Below are experts of layer 5 (counted from 0) of a mixture-of-experts language model. Rows are named router (the router's row for the expert) and show model dimensions 0-255. Each number is 500 + 25 x the weight over its row's rms, rounded and kept within 0 to 999. Numbers have three digits each.
After each expert's rows: a language model's description of what the expert responds to. This comes from a sample of Wikipedia text that the model never trained on.

# expert 21
router:511510541509528505494529459502494445508470498521479510469504491435537459457521490489494464498504455518492488468536448491502497446535474495486490504475502482539468528474448516510472501486483499523496456467501485481537492534556464480501488475537511538509484512477491542484463505476476526469499509465459503500496494500503501506526475519519514496538478494497492501524496507508511511458523512478515505488500473497519513478521500477454529459495504519495489505514513492478523480504479434503482532453498522550493525518523522446479459547538513467478463518505503498470518488474503469509470460478509508482497472470486477483539465470510522548514538501491489506521548533491502517485525517516520508493447496517471470502474486449537510445513548506535520511522517449477507522496499479
The after prepositions, month names in dates, and colons after infobox fields or title main parts, like Date: and Completed:.

# expert 25
router:539522478520473475482503516509518507493554457489481463521475488474493500522475493510506477481509486505496467482498457471495517489489484489498524491515490570488519495500490483495535505493499475528489488469501485449514567493483492475487530511514474452544496526465507485516465472482501492509489545490525476533550499523527492496530509520476488492544444526506510525508505463456495471497518506482519467519511447475543504519485526472499520474519518531501519456480515460422498490521505497475522513492497509520474481549525473553533492518477494489507462519488462514531503505534487520494483450492503471516493508499512483504488516522511498493489505527465457500541513556486537514492560483524514509483516540493538518562526519512524459516527466507525470450483556528477515511472482483
Later pieces of European surnames in cast and player lists, such as Falkenhagen, Gierke, Kozinski, plus common first names like John, Robert.

# expert 19
router:523502498537458477494508522541486546488553508472493487549491509507481491482488511537516475513543548491468539540499488476510496513470465535504528504509501529540512488509520519479548472554540508517494498480505493521530502455523477498495520491463500482506528488495507477499496478507468512499498532522495490462502468535501491479514482501454469489507416483514472516474460507464528449471520462506524497517512536474549512498488509550498496444520514478514513460495503463491519545505454520515493485552442546545469489505504479496512463461506506509490489531543506467522538499538515531471519509487476513480530542509513514475492505467489483473535511504490459460522480507522497512534532466524508512482465529510481519517520508519535531508553537482498486516482502520485505499507519480
Single capital letters beginning transliterated Arabic, Chinese or foreign names, often after al- or a quote, such as al-Din, Qingji.

# expert 8
router:488490501495531491520479481523545501482504531491524487493517509545503508529506523509507510507505472442546499512480531557517504479527510457530440519507512470486497541468508480526455519514490503487489523519519483491529502486516505500476523547492514502522491494521512515557514532502512490525495507494480471479465536527494473497452527511495525545483526498456498496510483516487462514537467516547471456498486532509472443499467477509488487510464485479530523527499468481503523502447553488505504469469520545487553496487476461483507563517556515434523525470466502508489490500477482482535473522531480493495476474496465481479534478471487480487529483525475538519454499483514473459510469494483513483493498481504462532486519538493475480479477513531510536505528509471474499516484540546
Suffixes and words inside titles, headings and proper names, like possessive s in Men's, National, League, Cup, Personal information.

# expert 13
router:502549523498476507500507517481509511495545492506497487539476487467490505472477494515504496471532523464496529540487506521475482479473452519504480489505464506495554522501493493405530491539501479514500501511505505492498478469485506473540521512459488476495484521455554444521549462538502482519487521495547500462493452501518502491459494505456489480537464508516541471493514498445499511488450519494483474518519498524492534523484458499530484510523493491498503514483495458500481506490479536440489516485502538498526531508505471479495527519531482451528496509468518482479496482506478539484467473499493505544511517562520516556506514523492503475448528501497481466518466528553531497514525520542529519513471511485511523492504489466544464532520490475520476452480507520493517490507502493
Lowercase fragments in the middle of rare words and place or taxon names, such as Catawba, Cecidomyiidae, centipedes.

# expert 30
router:454507500475536478500504495430513536451495525457483492530512472516515467437520498522512475508526472467514525523521505521545502507512490516512466474500496496518509548491540490496453496527450493489509569504527484526476499484488540529542474524455522494480477474512518505474545525473488475522496467539488534489487507505521521514489496514491516564488506488486473481484487543532435455522488523507512457496535501511464513534527526496467505496479466529494526511497522498517471525490486554466481477525541472538532509511506534494494541524527525475492490486468482540523487506510487513501472496496521461489483529484523491530498500472514502449495471497528511499508536494509469507486506528494477550532546478523448494518495520468492468497499492538498512492517518500488539544477510522
Nationality and descriptive adjectives and role nouns, such as British, Christian, radical, governor, son, director, public.

# expert 5
router:494497509487499509482515483512486528487476533475491551462498523496465482516522518513473528512461494520463506538525516497484523532488513486539476479563497517479550474484505505540531490508507496482516506539504501558478494500481471514509541517504462469532540494506466479487499515465540535530524475510510535473483502502465465528497507514510509481485529552539472470486506526478522560492527525465499526467503504518528474451494516478498464499520463471498475475559468471519431498470527518523527501512526505518499532478510499505473463467521536519483490473511501497480515466484504528446520514470458508486519487458467502507492510517524506484511506492481508455502518547446512499552502528485458505489519485487514484460494472529533531528518469480507498504488474552527489465470466475
Commas, hyphens and conjunctions linking clauses or list items in running prose, such as and, but, then, nor, or, which.

# expert 18
router:507535496507496483469500504454515513469474499463480480500484472478480536510482466538499496495509468510492469501502473507483497505499463472523481463546513548475488485466545483502474511512500498524495503488474508494484505504486542482480507518552500467528454514498509465508490508518477520540541497494519504496522523513473518531520538495482464518594496500467484537501498482467456491513464519514515441508458471449556504471496517469493489482489519507479516506455542497445517486529489477511511509491541511507471495528535482525527518518567484469500500513478449539499517550503507481508487450457558445469467512507504513530524529492498476509469452487475498519485511511476517512471525489508483519532521525504537486541497514505480476502512481471490477505506510522481532527509547478
Final pieces of proper names, surnames, places and Latin taxon names, such as -ville, -ford, -idae, -ley, Mochizuki.

# expert 4
router:502459551490546516485503475535511519485495504492532503507493477564484468495500512510530488511511488494486513519468517526519508519468493470534509486493549487494467470485487488532505515511458465482498485518458493462480546531546530493470486512537502494493523489510530513511525503532510513495538453522461482516490487479481493477525477507491495483502470491482511483495493427464517494507514533522458498546466501457504520535522541535527524535476477466522460516515516501504530484516490485517496480510514542479550452494515503478487546495545494522522529490493495484508515555502508472505533532515489511493513476502494532484503471502472504552515501523485570530473517435500497509524490459469497540469486497509540516477529570490517514493530540510448464474464511504495468512507484520
Closing parentheses, percent signs and capitalised country or party names in tables and infoboxes, such as (44.72%), United States, China.

# expert 3
router:548541495501507544558524473502493494463497493483524510521544524451490481514513488504512539465494506533505448463486504478503484502481472508517526547469464505530481472486543484501506488468490470460484506470546463523509520519502460452460510479536511525522479482476461510461471485527522538504498489468483506498526478462475480513527466497530533465504524509476460525516467505459502540489462505490501491517490501503496492461454529522477509498481503531527514478496530476472529458507511502528537531470501543468509495480492507489503491447508501527493524533527484482504559466487540476488526497519555494472480478475486520512453502480551526522474494527516484474487520509493511493445544505487476496482487499457522491516511524468505504514522498494525485544559550503495515484514521500
Prepositions such as of, in, from, at, by, during after a noun or name, plus table pipes following a name.

# expert 24
router:481515528490543512493494493532480499482460495508516494474515555487512454515513526466505552513443488504453512508528496496526506515504480509529440494542523495471531467564528458468515504504497483510470527515546472516543467481501440526496546517486508483496545446552465496472499491506479431508514478477504520494474458501472513522508517516516505502499524541514489489493506527525481519506504544517533520481542514524464445497491479479514465536484493494502509471507481490499495479468532501516525526499460476546507519502480528516484490525467513512531524483522534459476497480474489514450481484509486512515525516529513474513482486490543495474487466483513517470501557484466489461515538504487535470524537514494485503452502467537501522489474510539511523500515495461505475483523504483
And, or, commas and bare spaces joining list items or names, plus name particles like de, De, di.